Experts of a small language model: 4 picks a token, a softmax router.
Below are experts of layer 4 (counted from 0) of a mixture-of-experts language model. Rows are named router (the router's row for the expert), gate (a neuron's input weights, with its number), up (a neuron's input weights, with its number), down (a neuron's output weights, with its number) and show model dimensions 0-191. Each number is 128 + 24 x the weight over its row's rms, rounded and kept within 0 to 255. Numbers have three digits each.
After each expert's rows: "mostly gets" lists some tokens that are sent to it at least half of the time; "gets" lists some tokens that make up at least twice as much of what it gets as of all text. This comes from a sample of Wikipedia text that the model never trained on. Tokens count by the router's weight.

# expert 148
router:100142151115123085115101112097102116171150143124154092159096155128105137118126138141109128085141151097113116096093144103114110148147155107134166121125126136175116145146097141121165108142146094148115110116108090145157092155103122157132114106136168124159096107142110124115163153114107136110179099122113155107125150162081149138108116091140143120109110162113164144104156103157157162139162155095116102162154144113100105102130163150125137155169110131156162097141119139125084162100124146148154158100151107132123133123149095097117162176159157084120126084145157123157107113108090126105
gate0:132128123110146128112118110121172155132147136148147144158107120156143114134147118137134143077157125115132152180153120138102107112147148102101096159063138167128121112124121120160147130110154115142119095123165102156169098121110116164130157133099075144150110131140116118143150109095108116194099107146125116168127120111112121085142139170162144149116106105172150134141090124147158137098151191142161100105137114151155133113112147151108091130131103123140128123140089081144126154140119150106135161119081178135133083093161117133142124165119121127086136121138179167134151160093101116125
up0:144121143123129114116159104105114100074111142142172164138157129140153167106166171155145125135117123095141122128104136171125141108129130138099099151097130155095111145127129147118130093136119124115122094069103131138142091150097171155102153133130138134149123147124119121096176132097156119123141158119076096099109071140173144089109142134086116111103121127129092095138148160099136126095142143130136122137105158147130115088156097157178081142133135136104122116164129083138131139140166154061138119095115121137138128077121147153102138162089153110116102131140161155134092096139146143136
down0:129111112148089105111143174102115118109113140071146170104104116121130094128140126132120115107111162120123091106155143097157148121194159165127126120114126078085130140121136131127139145070175134158075144077107105120108092129126144129120130110146178098097138114136146070168099141112112112079120116124119111170136125123110174154135143109121110149098115137109156132095152098141117125105146129121135129120139142156142116151114112142107176126147082102138098143118109131139186124137145113163122139120127120096146130095161107145111091083096133147185110130118159146094141101136143134116
mostly gets: "ae", "air", "Joe "
gets: "D", "Sh", "W", "J", "John ", "L"

# expert 107
router:142130166128106108100055146130120086185136132119116116160097116137122115119135094131100155086128129114158133110084148101084109158126114136120133101161113120142101179120094137111138051167128101151103131106105126117149088137123110117120088121104136122130100127100120114100134135076119200120155111180102172117124154151104115166114120123124148104136118138104143177101145133138155130146135129117103130140137135125117129134141129155133154195137127106164164106114106123147118143079123177158147149140147118095137107135122111127140138127142169119081132114104156136137107117091118159110
gate0:120119094112148129143112124154153104118116147138109115144147136118183141134107116124112150098118155118120144093114140129196140153067106145142143105128168107098144117126151129118119105103151120150097116113133162118136144154149164143093097158121103100152125131142114143133133127162131145082123146166123133163161098133113075075155101096129099146128081152171143135118125106133126117143187149125100126122169110133123136110149138117140114130108101161196145145143090113105127100075149127096152112131107105141141142145099141154143123130154081179091118111122102083138127150175087111154
up0:112141126113149129110100135115116139138154090165145117098115154140120139147133150135132132151072179084137116117150135169136172111186167172115101135142091121115096093142150174111143150128086116120130074134128136153122148124167130128167132158141130086126110109111134118135143138102127133159122134093152120146116091150081121156115092163142130140129133163112159172107110093155130127129102121125105091107130123137128127120125089183134145101118160114136116130146170128131197133159092126166134143128121092150090133118135137097102148145165073106133150119108144135113161173128143143179
down0:120143149161112136111140125117157106128107111158117102130108151166134130135126124161134127107132163117134105109138139141160194122129114171152162137142102120130149131168121124117128088081132131148133091085124181098140168148120120115120116138093156080126113111084145086122141127142121157137102113139135145142112107172085114131102083109054106160142109152139155109100101119115167120127117130147111100130153137181062116106165120159136120105067111123141088141110146183154140086113149150116087133151145099144132132131154112133100121128145139128120167134145099116121116173130109145149
mostly gets: ". ", "). ", "\". ", ".\" ", ".\"", "\"."
gets: ". ", ".", "). ", "\". ", ".\" ", ".\""

# expert 115
router:125129149111112090097108124095101104168152132134151101165093159117113116111122127154131124093145151101128110097104144108101097155157164103136169128127155136162126156149105132095160105139156099127126086118114103151157094162106136153138121098127163126154089103131100131096159148111090143117157114134115160099128152154081140144109103099141139123109099161124170145113169101168155159150158149097113113154156147092101106119146156156120148140166118122153163098133111132116092163098116127165144155099154104136125134113135085092122151173164137092104131093146144110155104104099093130113
gate0:135117110112136121132141138112095144090146178083145104121127104130125154126151111166105118134134105115143155115129112120164110158110150109106147145095097130101120165135149112134084158131094137117123109141109124161135134201119098160156126139097161127113146117141109147120128150110118162131139083102171154144139167181173140149152130160162076093130127180096129146125133090131159126134098156169131132147115094101101084130115097111092143120126122141175113118109160112141114152105079109107076094131133072141116131109116119110133137147101119179146112129103143132140100114093093110129
up0:108079179147115082128114125092140137149102157168157102134110125103118105152131141074078109149102144144133158103139098098104117126167148128130138155139156119145146118123102139138095119132120118141147136138131135121133152124130129137080100120150113103129141099121184114119178172146147137113113080115115144118113127151088126128152087150124188150139172059136154144122113098138119127137109156133131151124109094131115114144102117069141147155078149148133111095081132156138165117079118116131156114174151152129099121082121149163091131132146089156125114105140138101130106139122110108136
down0:083114090128117162131146130100163163159152090115112144139112133122151136161146126067097151157145151126121089125109132113161126155147112126127156128140140137115158160128099176110149077158080146144126124155127056128139124137136181142100133128159134148147166162103123135117134140108119093095137146158165169109117115148128139127148097125121089082084135169159118120131144102099161167155135117154120107145144119094131102131163163152088142120167128135114163125150110133114174129127122094130112123122148129118100106160111132143097135136097160132130177106100146146111165121126179158120
mostly gets: "av", "Var", "Mer", "Sec", "Alger", "Hans"
gets: "av", "ers", "per", "8 ", "v", "en"

# expert 64
router:126136151123111105094107129092095097170158132129149097160102146120103130109130122149125123093151159101124100088103135105103090155155163103136175118133141140161119153132092141095158105138149101127133104122111107148152095165102134146133116106128164112159095110133109137096166159111097150109146117134115156093130154149085141142118093090129139126116095167122177141117165105159149160150151147097123116163160146091101105117142161159118144142158115128155159102128117127114093158094117142160146145099159100133132136120140087098124147175168133087101124090138147101164097108097102128110
gate0:105171159093137112127156101152120133106117108118082125098147139134106131175133144132119115146139091148155157141167095139133132165129163167136133091170137093106125170168134118120078107118109151118171100090139129118151152111114109154131065114123122104107118095140133150115129129106132157119151166145139128136139153115125136152140139111118152062111191148152135111133135149168134146115142153126130108096138148097151134147116150123153113127137098133117183123136084173116109145137109136139104100150187141124115131146147130156126141127142137139134112048158188127093170112105108114125
up0:134151136134137130145089172135159118137134136139139144160123111132081114143102171062140108095123139136084147145144125119084095147112071125098133195124127146150114149109105144148148159129140069143112101149136157114113155151096124120117119106109152110115092157142120161145117097092128123090151137134109111141070093132136133131151122154167138176143100111134120133079114174181072102162136094140167116150144117151113156169120140162148123077126127080128107138109146135159096135141128148128158137132122168145145108139119115090115148113105132139149166142129113128111123114139138121142
down0:142149157099116106165137119117113145160102138130089114117142134119127110155090063124125138104131144111126110133175093158125100102113096120113111142133106111155084132116115140162124123113131144143119111138180084154120132125168103161131144139111152136142138131140064124170155142084154077134141135115115157120109114138137115123178123143155111124115142132111110107081099120100101080141142131130106126153133207113129170137103146179114147133112109138090100136110122125076124124148144154130115118128119089159147128164080122162140094101147140101117144115113102150129070104127178151149
mostly gets: "\\", "level", "Arizona ", "new", "therap", "possible "
gets: ") ", ")", "ers", "2 ", "\"", "\\"

# expert 77
router:149134195108086114092130085100071105146147128129158104164113149085125111099169142132123123116138144107117128105106147100111097152148137120108152159133123140146109186130106159114151069111171101140116129134116103133153091161124110116132132121135135108158121123111115123099153163143101174131165106169122126101140159144091150126133127106118115148121114167099154164137159124145164164141135133049110137146181139119135107110168117165115147146152113120140159149104130120119114152121129141136154161091163113133162122103123115107151140158159118095106129116122145118172091096102115127120
gate0:115112124141159135090142122095087123163144168157126128140114116154132094136159147115137122108144146154117121095111142143149137126133125103137161103096117079115105100147116135103107067151193146106135120126102122141102165157094125122122102158121100110111124158112145115147093148134151126113117095167160095159172080086164106137089181148128133166105148128124125114115091080130125151157152156161162134151160117183116131123131149131164123114100109121099122103132127098119134130133104104086163125144089174124140108094100097110140164126167119101134139143110132094102100129160140135104
up0:129127137117155134120122136128161128152121128145129132161154130107103164120105142148158162158130094089064123127102091086140103131107124101116106087168132122135166097119113115105104171115125103195132128129152118143140106151117145130138110136090188143111137110151118133140117145150139123127166161112136102140108107157152125105145115150154123132134102132107136142143134188145132110110094138142093123124129156072101159133134096150134099092156138167156135177160097156109130145125160153101164112184153108161143139143084156086125123126129119186143113128125141117135175119138116064141
down0:142152122134156147096149097151089134145105090164135135171144169124117162109128122164129081148135137110139140167126105134117113142118107139095106129092158102152172171127148143091109131110132123160172108136137100108155168144166111118111147092134144146118149183136142120110129123171102132150134124165169123118147079145145098089139125155094134155153195147155122096121152092137119138144181169110075158137183112122117106109122151137134109103132123159148106101134145178114117180121138132116134149129112100069126136113113141140138099156128113128123124119110101135142149132097130109103
mostly gets: ")", ") ", "\" ", "), ", "} ", "); "
gets: ") ", ")", "\" ", ", ", "), ", "); "

# expert 10
router:122133148121115088096113125092107106163153126132154104163098151118109132111123129153128117094147146106129107095105142099098091158157159096140170129136145140163118153129097137099155102144153099134129102115111102151155093164101134145135120096132164124154096110124105131094153159110097149117155115134111158098136153158086141139107097099142135125108099158121174140121165100160155160158165151094110114168152147100095109118146153154112156147167108119150155102131116135115094157097119136162147150097157104132124136115136089099120156178171139077105128090141143110156100104097096126114
gate0:070098119131164150142091132117109151181141141124131152077078148106159130160101150139117146137151186094094150134101143105151087125121107133108148071080118109090160152131111117115120118114140122092117144085137104137109140136109113139090116107134138132124133137162139172147108137154072160108119118162116106139129143089112116112137117104153142107148151141180150127147145104127137167102152137109144084136129149139121117163152133117106128107139118120133120122105082124168151119137155143157116089117092133144089130103135164105121120155119118076093156126140127162120086146131177149164
up0:132099093134099103176114144120126086112079140130093131113161164154186137106153105124173158159105129151152125133114152094116123125102156146156113120123154166158119133103149118118131108127150154139127123114118123107173097149138143107099118104108133130138109151143134130079177151114130059111135082157140097130064118092123109112132134124134161110132112159086117141122137129129149108163104087136122125159111142149100179105092087154118114154109122095145145147140153111121109164116145140118114121108115122125150132117106098184107187167128142153131146110073151108099137125149114116134
down0:107170140167113118109151117154153144149113103168152083149128136140151112114110120147136154155160098139094126146123126144152096121126156090144095123077107106133120093116121116141133131145156153142194143120127141121142111167110192139124096112136167079160160108153162114133115170131138146145121117136118107134131098150136128084125117088174128106134128168180100123123140136122148160089168086137102130108167132096168100098139150136132150171154106090098121144114134074126153095112142098089147118147096149101150140123107120119167135114095116126133175127123130125150149100139114152110
mostly gets: "Br", "en", "Hill", "tick", "Tro", "Bu"
gets: "en", " ", "us", "tick", "Br", "12 "

# expert 130
router:144126153109120117124087118109107106140152139147121111168099132141109157119142153131141133126141133076136104130074112092124123150136158115157166142160120139135108122134125176118184114111178118114141117112146094129165116151124102122104116114130158140156089081146072153083148153087089134078132115117120160110150179128113140138115101122135164119121100146129160167135141132140129133106145151096111123143155117129100118133120191138105183136151102139146148085125157103141119153076128133159131172126167120114163127081159125109169134153175146115103113115146159122146134113103091151130
gate0:170152144115150129078132129119117134152139164065142155131117158137116155166132161124131106145119105127122084116125116117147140153119128142083120114120101106106099134102129155160113084086143122123192088110163151143170149117128146138122075116117123126117118155129114106119154112115096109096132120136122114082170101121146079132119130145140146134165119133128137135130125143109147118122135111116153088113163102093107110138120137145131164149119150143069137131102146110100140106112166100104143123097126111184131163149163141042126110126122121147132134077116164099181143094106138095119
up0:144131110147147090133111119102085143142132164107123115093111147128100083137178156109133143158169120124160083149129129094096141126139145143130095111140090178154162139170133166134110081094147110147102105188125117134132105111105105142168119109114116100169130156150130129146115172151098136149131135107160098130122121129141103152115110181127135130089155088096120092103114146123134147144086173190151164126117149086126174088135135108142172159118129095130140095134130145132078133130131151145164132118108111124114151101165137107099101126144137134140129135150113162105130097129122131141
down0:159139118111153140108131119144107109195115128088140114089180126114118106130153175095175126138132108126170120158097138084132141107095125097161157118114134195112162154107156154121125082089140160128089114146185143135176102104115129118139151115147129128150167130110089103146114117108146127160120106174102118143137116113150132177143142153137155110124126117148102072127121158141149118133109160146094172126144132086143135106110103114150124163163138093163110085140142115122103126104106095124122132158121154135156139130167132102122164108173140144129106100142126146112145111119146118118
mostly gets: "1 ", "9 ", "3 ", "7 ", "2 ", "0 "
gets: "1 ", "2 ", "0 ", "4 ", "3 ", "6 "

# expert 36
router:102157119136091112108123106118117119149156155143139098166087122116091149100115154137133132099187143122121119107098158104113123151134146126130161118125133120126101162143103145110142124152119112119099086158095103129145120133114108159162098142096155111158100109147120152139153150122120159105145100123091153087126131178099120113139092121158116105139119155130145122110160085147153129138135131099088137184161092100105122106115140155120123154151114148148154114124135139152097184077100127149155160088163117106138110127142088118161205163148141103113130091138159125169098096100111124138
gate0:147170133101118114137107129158130131134138133106122099135097119154143121145141157122172160104174104161111083128094139154137089175128148145154150115138108106113144150151103137085119135183127152191156104156118161111060165091135090150098116098155176140111188150173118136137084141128149119123142172135130131126129159125146127104162128162142135142108121119103126106147146079121129129145079128142144090107130140124092168123139104158129131131164132139146139137141114130144074146097128147136116174136163156117127103089125119150096127096131105134146115082099133109150127121131136129099
up0:135126170127136099114109119080128153145131150107130098118156143074118111187139140112154127142122134112147137117117089163137083132096140079147136141135106125136106126122169128123109124116191163120164124130148127123136107156126154064064144108149085114135131112097135102095110115100121126118038118110165145122127124101140129136098139116137134139121138154108178162174132123121100097141163095145121122120153160102151140131170158128139121097143126096108104115158131125145132104125171179135093123124143110157087126125147167114074127115128087111131140133150105124129112107144116111101
down0:160119116132096149130145139105132143142098121127136112101144118142123122091115098181085100123099154119173146137099110117115114074161123091115114146153134153164143103131139115148093151107146178100082130125152078153145110186101120097081134103133136101164123118135106123120149162106113113151129128156086113113117135097085172168090098107157147143123159115115124162102144105158140094111148147122157114071141156110155137121146136127169124118117154123121119124171161134133144136153132114150116104127120098131153127099174109121153145179131164132156109116141079130134127162132103141176
mostly gets: "ong", "Y", "ang", "ok", "Kh", "ank"
gets: "ing", "W", "K", "Y", "Ch", "Sh"